Experts of a small language model.
Experts: 6 picks a token, a softmax router.
Training: a variant of Adam for the experts, 424M tokens.
Below are experts of layer 6 (counted from 0) of a mixture-of-experts language model. Rows are named router (the router's row for the expert), down (a neuron's output weights, with its number) and show model dimensions 0-127. Each number is 128 + 24 x the weight over its row's rms, rounded and kept within 0 to 255.
Before each expert's rows: "comes before" lists some tokens at least twice as common just after its tokens as in all text. This comes from a sample of Wikipedia text that the model never trained on. Tokens count by the router's weight.

# expert 38
comes before: " the", " 197", " 198", " 196", " 194", " 195"
router [129 125 166 153  88 163 112 141 131 106 162 113  99 126 128  91 137 111 160 126 142 137 131 106 146 162 139 124  82 122 125 116 129 120 153 117 155 181 125 127 117  76 112 136  85 120  99 170 109 135 137 154 129 148 122 135 157 155 131 100 110  95 116 119 128 167 149 131 181 159 145 140 116 113 110 112 155 163 113 111 129 124 140 130 145  89 163 121 117 141 136 134 134 124 105 160 158  98 127 127 126 108 174 108 143 143 141 151  91 113 147 155  90  85  92 174 110 108 162  77 147 112 100 101 123 111 161  78]
down0 [165 130 139 137 108 121 104 104 138 134 125 114 144 140 143 140  98 152 138 109 117 128 124 134 105 119 124 112 136  95 113 153 125 120 158 156 125 127 132 100 115 124 137 142 110 134  93 158 159 172 115 120 154 189 140 127 139 134 145 143 102 102 142 192 101 197 138 159  94 112 178 192 122 153 115 112 149  96 106  96 102 133 130 118 103 167 103 113 117 143 108 122 118  91 130 110 131 142 156 164 150 122 133 132 105 100 109 153 158  98  74 141 117 149 105  82 124 145 121  71 126 151 115 119 129  89 141 155]
down1 [118  99  86 152 157 150  80 164 176 156 133  85 182 118 124 120 110  92 155 118  89 108 121 114  98 128 127 106 118 118 176 126 127 114 110 123 159 135 129  96 103 127 115 121 122 116 138 127 131 142 108 103 148 149 136 105  97 137 115 163 127 170 135  97 123 128 150 124 141 122  99 154 112 119 123 173 160 103 102  97 159 146 140 146  58 139 100 150 200 168 110 111 114 125 135 151 108 133 115  70 127 119 109 127 143 138 161 170 102 101 128 162  91 133 129 143 135 157 129 126 140 128 130 141 130 135 129 136]
down2 [119 131 116 102  95 115 140 134 129 153 104 157 109 124 140  84 124 111 104 128 112 115 154 155 147 104 172 141 162 162  84 126 152  57  86  97 134 134 125 139 146  88 124 117 141 118 153 129  88 150 102 128 114 149 140 182 154 143 101 183 124 136  97 161 132  95 161 154 143 156 136 139 138 175 128 102 133 117 132 136  93 104 128 126 168 101 138 108 149 159  97 131 125  93 132 142 119  71 132 152 121 107 117  87 125 147 138 144 100 135 160 146 132 150 115 126 174 146 146 140 124  98 149 147 104 124 104 100]
down3 [153 126 138 140 149  91 105 104 109 128 127 141 154  84 135 124 119 158 168  96  97 166 139 137 172 176 110 143 102 107 120 173 130 125 137 120 116  91 116 100 124 148 120 129 119 144 153 130  99 156 151 119 128  52 109 120  95 126 116 181 176 152 111 121 167 131 118 146 160 112  99 144 133 136 147 140 119 107 169 171 122 102 148 104  66 115 145 104 100 120 130 114 120 134 134 137  87 107 127 134 129 143  91 100 100 122 154 116 129 125 154 117 129 153 154 125 160  92 133 151 107 140 183 137 139 114 118 106]
down4 [118 124 154 167 130 188 113 172 120 130 128 126 120  90 104 143 126  94 157 122 100 111 123 140 157 114 148 103 137 105 136 116 122 142 112  94 123 151 102 139 138 123 122 120 136 136 169 145 116 143 187 117 127 209 150 144  90 106 124 115  70  73 161 114 142 117 156 133 141  89 103 148  94 164 137 128 124 132 111 168 130 121 128  95 126 145 111 141  97 140  93  75 160 147 162 113  96 125 110  83 102 143 143 149 139 137 101 128 106 123 111 164 105 138 119 179 140 145 115 131 142 130 126 148 121 131 115 122]
down5 [184 159 137 157 109  65 117  99 139 171  85 143 121 128 133  97 139 141 168 170 145 112 109 142 117 144 112  78 122 111 137 116 120 125 116 153 134 112 175  88 176 119 140 146 123 141 132  90 144  92 127 117 143 116 126 104 119 110 128 146 122  79 130 158 153 131 100 135 127 135 117 148 148 123 128 102 144 119 147 131 105 110 155 153 119 107 117 107 177 168 110 139 127  95 141 130 173 160 163 128  84 125 167 135 113 117 135 138 142 126 134 158  84  92 140 122 143 137  95 143  94 171  98 107 138 111  86 137]
down6 [181 123 132 105 110 122 123  93 138 118 136 152  78 116 117 132  93 106 116 167 112 137 146 136 128  91 131 181 118 138  93 119  95 106 110 151 108  73 194 132 132 178 152 102 137 144 151 145 151 111 136 143 125 120 112 121 121 135 100 113 132 203 126 163 153 127  88 123 102 142 134 117 139 141 156 137 166 128 122 114 123  98 157 134 146 123 164 149 133 168 121 157 131 133 122  96 117 126 114 162  77 162 159  83 124 112 101 124 136  99 142 151 137 134 152  83 111  99 124 134 118 134 102 146  98 115 141 123]
down7 [157 103  92 156  87 142  99 138 125 148  99 149 135  89 146 144 116 133 161 123 108 179 109  80 151 109 135 139 133 133  95 158 136 177 118 149 137 110 131 148  82 125 189  87 150 104 136 112 125 128 139 156 133 127  80 152  94 119 149 146 121 129 104 128 113 153 152 129 143 125 127 121 159  98 158 132 138 142 147 141 143 130 144 145 173 139 128  99 137 175 137 133 120 174 131  87 106 111 143 103 110 106 146  88 125 130 149 114  90 140  92 111 163 135 142 159 104  93 155  74 103 112 151 155 104 122 119 135]
down8 [181 118 141  88 145 136 107  97 130 129 120 145  81 140 154 128 168 117 106 148 138 143 138 113 128 122 144 163 113 171 102 111 121 127 145 150 113 104 214 133 112 161  99 134  86 156 130 121 147  94 107 115 109  62 144 103 108 128 112 114 141 164 146 146 124 142 106 120 128 150 159 110 158 120 162 110 132 101 138 112 120  90 158 146 133 132 108 153 136 149 122 130 121 116 103  90 158 143  88 150 114 135 115 107 122  62 106 123 150 146 132 129 125 146 175  85 119  99 141 163 140 115 118 149 140 144 153 106]
down9 [162 120 122 141 154  75 123 120 142 133 107 111 153  98 143 111 103 144 137 134 120  95 124 122 115 142 118 149 116 120 166 117 118 124 129 120 124  89 119 120 127 161 123 146 129 152 120 135  93 135  85 129 132  85 169 124 124 132 133 189 150 173 128 114 128 114 215 132 143 137 113 102 152 159 131 115 105 142 187 139  96 150 120 119 155 120 121 112 198 137  96 103 122 116 143 118 111 109 158 125 130 121 143 128 121 129 129 115  92 114  95 116 147 156 164 121 133 143 120 170 147 106 162 155 112 122  47 122]
down10 [ 79 120 116 160 131 111 124 115 128 109 147 113  81 123 117 186 116 118 171 126 155 174 109 165 145 130 125 145 140  95 146 122 168  94 154 127 150 122 135 155 109 156 161 142 116 129 124 108 129 144 128 111  93  97 108 116 136 124 106 107 126 123  89 148 136 166 158 134 113 103 180 133 129 112 174 159 151 172 129 123 153 102 121 146 129  96  99 106 115  99 128 134 149 110  58 180 125  74 107 151 151 153 149 114 160 129 131 136 138 139 106 115 122  83 135 139 122 118  82 114 110 145 132  90 142 121 136 128]
down11 [149 114 155 112  93 134 115 132 134 137 107 163 140 159 161 113 147 133 116 174 142 131 136 141  81 125 133 154 144 147 114 123 141 111 137 125 124 129 134 167 145 113  85 157 124 120 139 171 149 139 109 139 114  90 149 127  82 110 122 117 119 107 142 147 164 117 139 122 110 174  99 171 147 128 112 130 140 112 166  88 141 156 118 114 124 161 163 111 121 134 107 163  68 155 150 121 140  78 138 149 110 129  98  96 113  97  92 106 139 132 123  68 104 184  96 102 119 125 108 123 100 144 123 174 162 130  86 121]
down12 [154 121 112 117 144 111 110 131 119 112 131 183 100 114 169 156 124 128 144 133  95 114 144 101 107 146 151 107 128 106 127  96 119 118 148 104  98 140 107  95 180 126 106 167  84 134 136 173  95 104 158 142 117 132 151 140 111 106 128 154 153 122 119  67 134 141  93 168 174 138 145 131 120 160 116  86 118 127 162 151  85  98 105  92 136 103 150 136 131 147 146 147 167 126 120 139 132 107 123 138 152 112 108 182 122 161 145 172  99 137 134 155 125 105 127  94 160 100  82 160 134 118 141 153 109 140 108 120]
down13 [146 106 127 128 125 144 125 128 140 102  89  83  93  84 142 149 116 111 146 122 151  96 132 126 149 145 124  79 156  66 164 111 138 148 111 140 114 170 149 117 162 166 162 126 129 143 103 101 129 119 111 105 124 113 144 152 105 131 154 137 133  97 166 136 151 175 168 111  95  94  98 152 134 153 127 172 131 137 132  89 121 166 145 171 140 154 108 114 168 121 141 106 166 128 147 139 112 118 133  98 143  88 127 114 151  92 139 158 111 111  68 125 110  97 139 150 140 119  75 135 133 128 132 131 151 117 114 145]
down14 [ 62  97 126 135 115 150 129 165 182 109 132  92 173 154 142 157 133 149 113 141 110 127 133 152 185 110 117 114 124 139 125 122 103 133 124  78 133 145 128 121 132 107 112 153 132  84 138  96 130 119 142 102 120 148 107 127 105 113 122  88 127 106 156 125 146 164 134 132 132 145 138 162 145 125 113 172 136 131  61 110  86 133 100 123 141 119 154 109 108  97 157 179 148 108 111 127 130 149 127 112 130 106 123 139 149 136 138 162 155 114 111 120 114 106 132 154 105 151 151 133 138 133  57 101  89  92 175 134]
down15 [151 131 120 111 114  94 131 157  89 143  90 128 144  88 121  46 172 157 124 125 119 102 148 148 106 136 145 133 145 144 146 143 123 152 148 121 139 140 137 112 149 114 140 134 118 114 132 144  95 101 147 137 164 168 133  98 116 121 143  90 105 116 156 100 113  88 120 131 142 132  90 125 127 113 158 134 106 145 155 102 101 124 130 130 126 158 136 114 147 177 122 106 126 138 156 197 145 145 120  89 122 142  90 200 121 126 130 115 103 124 130 118 151 111 163 127 112 140 113 172 170 106 167 108 161 157 115 103]
down16 [143 102 120 142 123 138 136 155 106  82 119 131 113 149 153 114 107 126 162 141 104 123 138 117 137 102 137 161 124 115 148 138 163 140 136 103 125 177  99  88 137 128 153 104  89 112 125 152 135 151 146 133 144 163 130 103 120 133 126 156 102  65 109  92 165 180 128 143 143 102 109 139 125 156 137  98 153 150 154 152 107  79 129 156  98 106 119 145 124 133 127 120 105 107 127 177 158 142 173 140 134 197 135 151 134 116 156 151 147 101 145  96 133 101 119  98 112 112 127  47 107 131 130 132 117 106 123 111]

# expert 57
comes before: " the", " a", " his", " her", " their", " its"
router [111 163 146 114 120 131 108 151 101 139 102  98 114 114 139 110 139 121 136 159 141 126  80 162 134 106 140 150 111 139 175 118 141 147 125 143 151 201  84  89  68  99  78 172 130 139 173 142 106 118 164 128 141 144 142 140 111 158 105 140 163 107 154  68 140 104 121 138 129 151 120 130 145 172 152 144 104 124 104  98 131 133 117  92 144 144 114 119 137 110  79 144 108 119 115 146 136 156 126 142 116  91 126 158 156  95 140 146 117  91 137 137 161 141 115 105  86  91 122 109 127 107 111 129 130 143 133 147]
down0 [108 139 135 132 135 119 143 176  99 141 114  95 116 163 136 134 142 102 130 128 114  89 129 110 125 137 134 115 118 134 179 148  94 159 118 141 148 134 116 130  98 145 177 110 145 119 165  84 176 151 150 128 131 192 125 126 113 134 111 122 159 134 155 114 128 124 111 141 111 104 118 126 128 121 131 159  78 172 105 114  95  89 138  69 120 156 100  97 145 173  96 138  93 139 133 114 118 118  85 147 112 153 131 146 121 118 149 181 125 111 127 130  97 174 111  95 105 149 159 127 165 137  84 136 124 135 112 160]
down1 [168 110 158 155 137 114 142 121  88 191  77  93 166 134 121 114 127 150 135  98 140 148 145 160 115 139 125 159 149 110 104 139 133 131 129 151 136 111 154  79 110 154 140  99 133 111 162 118 108 158 130 112 151  99 159 175 114 143 105 153 111 113 119 137 109 162  85 110 130 118 132 125 119 104 108 184 128 131 167 139 157 161 131 126 136 132  52 148  77 129 150  93 112 143 111 136  75 128 148  90 164 112 148 152 131 100 103 100 108 138 133 140 134 128 126 124 121 136 146 124 150 110 140 112 120 156 122  93]
down2 [130 143 136 127 106 133 102 141 150 116 181 129 142 146 133 137 122 118 115 159 128 146 109 112 136 106 137 128 109 111  72 136 105 131 103 121 151  86 140 111 123 140 129 116 163  99 152 153 166 101 133 126 141 255 131 116 144 148 139  82 152 120 105 152 129  95 130 139  92 104 109 104 111 145 134 136 128 150 126 108  97 110 124 126 162 121 115 112 115 157 110 114 158 123 110 129 166 139 133 150 111 171 109 127 132 109 161 174 141 143 137  91 133 127 122 116 146 134 114 103 149 124  51 156 117 135 109 129]
down3 [120 164 110 121  81  78 101 144  77 141 119 131 123 123 152 115 160 111 151 100 135 125 110 129 120 103 145 129 135 123 153 124 126 109 143 102 123 147 167 146 144 125 158 152 134 122 146 180 108 132 122  85 153 226 137 110 130 148 145 130 133 127 109 110 135 115 134 143 101  89 134 124 139  85 127 132 163 129 161 118  96 116  50 118 165  89 145 158 104 122 169 145 136 115 127 124 111 141 145 144 139 123 121 117  99 105 131 166  82 154 161 123 146 159  94 156 132 156 128 127 138 139 104 106 123 112 114 135]
down4 [108 136 136 109 104 102 144 167 127 155 131 159 147  99 102 158 122 149 152 154 131 135 103 131 128 166 139 125 126 137 146 119 124 109 111 140 141 107 116 166 112 124 155 132 118 141 146  76 132 114 112 100 109 155 135  95 120 171 143 155 126 158 154 146  53 108 111 126 157  84 137 166 152 141 122 141 146  98  89 135 100 107 169  57 112 105 132 134 142 108 172 107 145 125  88  98 111 129 106 137 152 121 122 168 143 106 103 117 129 134 116 139 115 112  70 123 150 169 142 160 112 122  94 132 168 122 136 165]
down5 [127 156 114  79  96 114 131 123 112 150 145 163 121 121 121 139 145 146 127 150 125 145 128 172 119 146 105 129 125 128 137 139 121 150 123 148 128  83 123 128 117 121  97 118 152 111 126 151 166 131 161 136 159 169  98  71 133 131 123  94 191 103 164 127 104 128  84 153 172 165 115 113 114 100 136 130 119 105 169 118 147  67 131 119 140 170 122 119 193 128 111 105 144 121 138 103 111 113 158 135  99 105 141 135 111 134 157 158 107 136 135 100 141 128 121 122  93 158  72 130 141 152  77 147 135  96 132 106]
down6 [126 163  96 182  65 127 113 147  73 150 101  91 170  95 120  74 154 147 133 163 120  96 123 159 127  95 140 143 112 124 153 125 166 117  78 166 124 148 114 136 108 145 110 157 136 118 147 113 138 103 165 127 167 150 133 111 112 141 130  81 149 140 110 135  90 156 126 142 125  83 137 107  72 141 123 114 160 188 132 113 111 141 113 108 133 114 115 136 113 124 119 126 130 132 122 111 120 120 165 125 139 104 136  94 166 161 118 159 124 132 149  89 137 113 153 143 132 115 136 136 137 141 105 157 156 135 147 119]
down7 [175 109  95 148 142  96 111 137 156 145 110 151 127  95 122 150 125 119 127 117  97 148 137 140 129 113 124 120 124 129 161 123  73 108  99 137 101 160 140 140 141 144 142 126 133 109 118 114 140 134 141 132 115  29 151 117 141 131 175 125 123 112 130 127 131 132 127 148  96 121 121 150 131  90 132 165 166 110 145 110 201 113 178 130 144 155 138 101 183 140 172 145 103  70 152  97 119 176 138 124  85 127 126  79 118 132 137 160 103 131 123 117 131 131 157 124 127 133 109 107 142 125 115 137 101 122 119 114]
down8 [128 151 122 126 179 139 146 174 105 146 148 134 155 106 109 127  98 117 138  98 135 148 135 119 144 143  94 120 125  90 121 106  82 151 112 138 198 132 139 140 109  98 123  93  67  99 119 111 146 136 136  97 110 128 137 120 140 114  97 117 124 113 146  87 170 169 122 122 128  87 109 146 128 134 121 178 112 127 146 113 145 150 119 107 126 147 118  79 127 138  90 145 107 135 106 151 125  87 128 177 126 142 169 137 104 148 164 141 105 164 112 138  81 155 160 130 140 184 138 117 130  98 145 122 143 128  99 105]
down9 [137 109 145  91 173 144 149 138 131 119 136 138 115 104 131 150 123 132 151 132 122 121 143 131 154 139 135 104  96  94 134 153 140 118  94 159 141 133 131 118 151 101  94 100 158 103 109 159 125 136  96 105 105  60 129 121  81  98  82 153 147 119  84 137 106 121 140 166 108 133 128 110 162 114 120 133 149 117 130 106 195 143 124 125 121  53 138 110 158 159 152 133 156 113  99 100 138 146 149  85 118 145 132  79 131 163 123 146 134 130 173 143 126 119 129 180  94 128 171 126 147 140 146 125 142 120 108 133]
down10 [114 139 112 109 134 136 116 147 163 147 136 125 117 110 116  65 127 134 119 138 119 100 126  98 121 130 146 138  46 140 155 164  95 125 129 104 125 125 109 139 157 150 109 140 122 137 188  85 110 138 149 125 113 127  93  98 163 116 131 182 135 109 107 118 118 113 163 115 136 125 181 140 123 143 166  94 159 115 150 129 109 161 141 147 102 117 146 138 128 141  72 195  99 131 149 108 138 106 154 166 107 119 126  99 104 115 120 152 114 125 116 117 118 146 102 132 125 111 148 179 157 118 103 110 111 170 136 153]
down11 [123 126 132 127  86  96  84 154 144 146 127 126 121  95 151 140 103 156 143 141 115 137 123 156 145 104 101 143 105  87 143 139  97 141 116 140 169 107 122 130 121 119 101 153 158 115 177  89 109 115 159  80 147  87 128 174 133 118 135  95 126 105 149 188 166  84  83 102 127 103  85 124 140  88 131 150 142 168 125 117 160 118 106 115  95 106 165 132 153 113 101  97 118 129 136 121 116 130 155 156 165 138 130 128 134 145 167 146 138 109 132 153 164 136 129 142 144 137 126 116 120 132  94 117 158 130 185 103]
down12 [115 175 125 144 111 147 127 122 135 112 144 118 147 100 101 102 148  93 147 120 159 158 113 192 103 105 156 160 144 121 112 109 150 168 133 113 148 151 141 126 119 118 116  77 124 117 100 161 117 166 154 146 158 111 118 125 180 170 166 112 110  88 151 153 131 108 120 109 140 106 108  90  82  90 141 181 153 102 132 125  94 137  94 126 114 134 141 135 102 158 153  86 127 136 124  94 151 152  88 121 157 115 140 158 142 129 120 139 122 126 151 169 152 127 118 113  92 138 114 113 107 135  98  92 117 129 101 153]
down13 [100 103  98 126 156 137 139 135 160 129 127 113 113 112 131  69 136 131 194 137 133 137 113 173 159 128 136 145 197 159 129 164 111 111  94 132 112 143 123 119 144 100 122 119 126 117 102 100 123 126 134 143 102 181 122 115 187 110 136 195 104 142 160 148 121 144 164  94 130 140 105 110  86  93 105 141 128 154 113 136 109  89 112 148  93 127 109 136 105 170 124 121 127 132 142 157 151 104 106 129  93 117 120 159 137 116  85 123 130  98 158 134  91 143 126 161 130 106 141 114 113 135  91 109 135 120 157 143]
down14 [128 109  72 137 113 102 121 111  79 129 156 114 117 110 115 146 141 184 138 172 112 147  84 145 134 103 152 166 134 115 117 120 132 153 143 117 143 118 154 113 154 123 135 141 106  96  90 123 106  87 143 153 124  92 125 136 147 144 152 103 144 161 127 113 120 116 104 115 130 184 126 114 131 100 141 145 141 145 124  69 105  99 148 117 131 165 110 113 123 140 111 142  92 131 139 156 146 125 154 172 133 132 150 138 114  80 141 138 144 137  96  89 149 183 151  74 115  96 144 123 112 152 101 174 132 139 172 125]
down15 [127 132 151 128 144 118 142 143 139 115 124 129 145 146 122 139 149  85  90  91 146 112 120 124  99 123  99  74 167  88 103 117 165 155 107 146 107 144 108 136 128 149 113 132 126 142 119 147 127 173 128 137  76 156 124 161 104 124 139  93 129  89 157 185 127 138 153 106 105  91 127 184  98 153 170 136 159 102  83 123 173 112 119 131 126 138 120 134 143 103 119 103 152 136 145  98  92 138 163  87 144 137 154 121 139 168 125 115 113 131 134 142 160 109 148 151 103 140 156 145 155 114  77 146  88 124 124 151]
down16 [139 118 115 141 109 121 119 122 129 127 102 125 166 158 151  78  99 144 129 131 141 133  94 152  89 129 115 112 133 108 130 159 123 138 149 121 148 174  63 126 109 171 129 143 158 154 134 139 150 155 142 148 128  82 156 139 146 146 150 127 130  62 126 181 169 100 116 120 156 111 132 130  91 163 105 120 149 137 160 118 130 144 123  88  97 166  95 110 118 121 133 125 112 178 127 140 103 167 127  98 112  94 125 130 123 102 149 159 116 104 166 171 137 139 125  71 110 125 121  80 151 122 111 112 140 137 133 131]

# expert 12
comes before: " the", " a", " his", " their", " her", " an"
router [108 138 136 146  93 122 129 127  99  98 120 144 137 127 118  71 145 119 173 150 140 105 101 125 116 122 171 146 182 146 119 100 123 151 137 152 131 132 105 142 145  96 144 158 102 146 166 161 100 131 140 134 188 128 139 119 123 144 139 154 151  80 125 111 116 127 146 146 110 136 117 112 104 140 115 194 120 109  97 124 105 120 113  79 108  98 121 111 108 148 101 124  65 117  90 161 141 126 128 125 106  95 136 144 141 155 116 169 163 100 162 111 146 127 115 115 109 131 151  77 116 123 100 108 114 102 130 181]
down0 [117 107 142 180 120 132 101 123 117 147 122 172 130 136 162 154 105 127 125 158 125 115 117  64 126 131 114 100 142 135  90 119  93 152 121 142 165 114 130 109 174  75 122 131 131 119 156 100 127 107 111 137 133  25 160 137 111 126 124 155 140 155 145 153 156 109 116 137 145 120 132 115 122 132 110 130 149 143 107  96 170 118 149 160 147  83 137 118 139 116 142 122 104 127 171 138 107 115 130  74 109 157 154 118 130 109  81 110 150 128 156 114 138 123 120 169 162 109  85 102 134 137 122 118 156 149 126 126]
down1 [130 113 144 133 116 150 139 184 152 153 143 120 135 122 141  94 127  85  82 137 125 100  96 164 117 107 120  90  89 122 134 140 142 101  75 107 151 144 116 129 155  89 125 149 158 158  85 136 108 143 136 145 144 140 158 168 111 139 110 127 139 127 116 145 142 167 147 109 145 117 137 113 100 141  95 150 150 153 127  80  93 117 166 122 116 164 124 151 122 142  97 133 120 164 120 115 122 148 140  60  96  76 137 151 138 171 124 137 121 114 165 117 114 103 146 132 170 147 135 105 109 108  90 105 129 164 121 158]
down2 [112 141 105 102 147 168 136 145 161 105 122 108 130 109 113 149 135 149 122 129 153  89 141 118 103  63 105 125 145 118 176 115 150 129 101 109 142 139 127 166 136  79 146 186 139 128 119 130  85 112 114 125 139 179 152 132 110  90 127 103 120 124 127 128 152 133 162 141  88  85 139 112 142 127 103  85 134 100 114 140  83 129 134 196 131 165 168 133 119 126 111 166 120 105 122 108 136 113 120 166 136 109 144  75 134 143 116 117 155 163 115 157 135 150 157 138 124 112 118 157 126 138 129 119 116  71 143 111]
down3 [152  91 127 115 135 126 144 113 138 129 165  77 169 104 102 143 111 131 129 132 154 141 147 134 122 149 121 118 153  95 100 108 124  95 121 139 124 122 112 154 132 138 150 106 145 185 144 130 145 136 160 119 133  20 140 137 140 122 148 138 118 124 136 145 120 138  98 143 128 163  96 128 114 139  94 161 136 141  92 171 118 106 138  87 105 121 123 124 143 161 148  83  97 142 126 141 170 142 118  57 130 137 114 185 140  99 162 103 137 128 115 143 121 133 143 108 148  94 112 105 140 107 133 129 146 151 127  94]
down4 [148  96 138 108  74 127 115 113 125 120 125 161 157 121 102 136 135 171  91 132  96 158 131  72 113 116 148 132 101 116 150 108 140 146 104 136  68 119 131 131 120 147 137 126 152 131 159 162 154 104 177 185 141 128 127 137  89 173 122 134 141 154 145 153 127 146  95 157 130 114 157 141 111  94 135 118  94 134 140 117 121  92 201 106 150 157 121 158 128  97 118  88  77 100 100 145 151 121 164 112 153 144 109 128 139 119 129 136 123  93 147 107 157 100 148 100 123 131 133 131 125 150 109 127 137 108 137 164]
down5 [116 163  82 124 162 104 131 141 150  87 115 149 132 163 143 160 117 122 126 136 122  75 152 137 129 129 136 134 123 121 120 117 162 120  92 116 125 142 110 117  86 108 123 151 123 145 109 135 140 113 147 141 118 158 121  92 107 141 143 138 110 148 141 135 105  69 132 166 127 144 137 108 120 115 161 110 128  80  77 158 116 107 130 133 197 167 144 144 155 100 117 111 120 126 138 103 196  83  82 132 155 170 156 106 143 133 114 123 133 148 136 155  85 143 138 126 111 113 123 105 158 122 116 188 119 130 106 149]
down6 [ 97 111 124 107 145 132 131 113 113  78 116 181  67 143 120 179 175  82 127 145 147 130 139 154 126 149 131 124 111 111  90 105 167 153 120  94 115 132 146 157 139 102 111 141 134 144  93 129  84 162 120  89 147 126 113 156 137 132 146 135 109  89 118 110 107 153 143 128  96 136 118 125 119 138 128 140 179 121 126 159 158 130 127 109 139 170 109  95 130 124 132 180 116 114 135 153 100 130  98 121 135 117 128 105 133 190 125 110 118  96 171 137 111 102 142 183 112 115 112 137 113 103 111 179 158 132 137 125]
down7 [128 116 134  96 125 162 107 116 139  88 117 125 137 108 153  90 171 101 157 128 100 105 158 147 124 131 124 140 151 119 130 130 122  92 109 147 118 103 133 148  90 106 130 136 130 116 117  94 110 132 129 108 111 166  78 120 111  90 130  99 104  90  95 122 129 158 132 109 128 106 149 119 108 125 158 190 141  89 162 154 191 130 150 141 112 112 124 136 110 108 127 112 153 133 120 191 186 134 136 158 168 131 145 118 162 108 162 159 156 147 162 121 114 117 122 161  93 105 162 123 125 174 134 140 124 141 110 105]
down8 [108 122 112  75 170 124 125 112 147 129 174  78 105  84 145 128 108 153 121 135 131 113 132 150 148 138 112 135 128  98 140 127  97 152 132  98 154 134 114  97 104 129 123 127 114 152 110  97 144 165 119  84 180 143 169 124 166 161 135 113 146 131 155 156 140 135  99 113 154 105  89 134 105 143 112 168 105 128 103 151 100 130 127 141 118 110 143 125 134 116  91 129 129 147 101 136  78 155 121 162 140 131 112 212 132 142 135 141 114  92 148 137 100 178 135 106 135 154 154  65 124 119 132 134 126 145 114 138]
down9 [151 117 149  97 132 124 132 160 144 184  96 118 107 117 135 123 123  90 124  75 121  94 114 157 156 128 138 137 153 129  67 125 121 101 165 153 149 138 129  89 120 124 116 118 145 116 129 175 127 145 146 104 132 159 133 135 132 126 124 144 105 109 150 131 134 134 161 152 108  96 123 169 128 147 128 120 141 106 156 105 143 120  94 127  91 113 141 159 127 105 156 100 163 119 122  99  92 148 109 154 147 172 141  75  79 114 124 134 107 145 161 104 147 125 119 160 166 177 138 140 145 152 130  63  97  95 124 147]
down10 [153 112 156 133  94 109 115 198 147 142 110 125 123 104 127 104 127 106 149 119 140  94 117 128 124 147 141 116 137 146 138 169 116 110 132 146 136 160 144 113 103 124 140 134 122 135 126 114 148 142 138 134 161 238 137 159 111 115 127 139 132 150 152 128 103 169  91 157  85  95 113 108 112  95 127 143 101 155  76 112 110 137 109 109  93 137 100 126 114 152 128  71 121 127 142 174 124 125 120 107 159 115  83 154 130 146 124 140 119 114 130 110 125 179 110 127 158 141 132  81 116 153 150 122 149 123 106 149]
down11 [138  87 153 140 147 140 157 166 151 153 149  97 133 133 140 127 115  76 106 155  79 133 170  98 131 126 156 159 139 158 108 159 122 151 111 161 156 120 123 179  83 121 122  85 113 104 126 166 128 102  73 109 129 139 132 128 128 122 151  89  75 135  90 129 159 116 140 147 115  99 175 150 119 126 166 141 118 133 138 148 159 180 131 147 124 105 140 129 115 115 128 129 123 164  91 127 142 118  97 148 104 115 126  81 160  93  91 103 159 151 130 140 121 109 149 142 125  97 119 110 105 157 116 128 127 135 126 109]
down12 [156 115 132 140 111 140 157 170 106 127 106 150 164 125  95  96 137  97 160 126  95 150 111 127 158 128 100 145  72 102  84 133 168 103 139 137 145 154 159 121 114 156 131 122 139 130 146 103 127 160 126 110 132 177 141 196 117 119 134 126 117 140 117 164 160 154  94 111 145  80 111 167 135  73 117 141 111 132 166 134 129 131 133 115 111 139 134 164 129 155 129 119 128 172 144 142  97 135 163 114 112 135 102 125  88 125 143 103 130 107 143 111 134 154 113 143 103 148 145  70 109  88  91 128  87 119 140 139]
down13 [ 93 128 121 146 142 131 114 101 146 169 121 173 124 113 109 141 122 111 166 119  98 152 207 136 139  98 100 129 180 166 126 159 158 171 130 107 128 107 114 134 127 183 146 107 121 118 151 151 141 123 104 118 129 133 115 119 142 129 150 154 108 111 118  63 110 112 120 129 145 154 201 143 141  80 151 124 129 130 148 132 129 114 128 133 158 140  94 129 154  91 142 111 137  94 148 111 123  67  96 111 137 133 126 105 104 136 113  77 140 136 125 110 140 119 116 187 130 107 108 114 127 129 113 114 116 114 117 139]
down14 [108  78 119  97 146 141 126 110 198 134  91 150 105 131 106 120 201 142 149 113  91 129 135 103 148 137 127  98 159 148 126 137 125 127 128 170 106 134 113 122  99 155 162 158 106 124 105 135  96  80 135 146 100 147 157 117 147 123 114 115 107 108 133 133 105 145 133  98 142 138 124 111 126 100 104 101 164 119  82 149 102 136 155 129 136 155 124 108 137 148 140 136 176 116 156 129 142 100 127 129 119 130 161 126 119 134 145 176 153 164  97 113  72 186 155 138 140 127 111 140 138  96 139 112  86 119 111 157]
down15 [159 144 111 141  83 118 136 131 175 109 115  96  82 153 151 165 147 132 138 157 168  95 107 144 124  99 144 122 120 130 138  90 165 140 143  99 132  97 123 137 133  99 117 110 125 144 137 152 104 111 103 137 130 183 122 114 113 117 140 132 130 144 131 125 122  86  89 188 175 123 128  76 187 143 131 141 123 133 129 149  82 116 111 165 122 115 121 142  90 138 122 122 116 115 104 118 122 126 163 205 128 124 128 133 137 118 149 142 139 143 149 101 160 105 144  74 129 116 121 159 153 103  82 136 122 119 135 135]
down16 [138 175 130 155  92 117 141 182  75 140 138 143 127 120 122 127 134 101 154 129 144  94 110 146 123 103 124 147 135 135 148 147 129 130 104 162 118 166 128 183 140 133 149 147 128 149 149 112 146  88 125 139 103  37 154 122 124 101 127  99 153 112 134 130 148 116 170  97 118  62 139  89 126 113 135 154 126 116 157 106 141 129  73 106 130 133 140 131 111 112 138 126 146 166 144 154 131 124 149 148 168 135  76  95 165 140 101 175 133 126 141 114 144 142 122 100 105 107 119 103 126 132 121 135 108 125  95 115]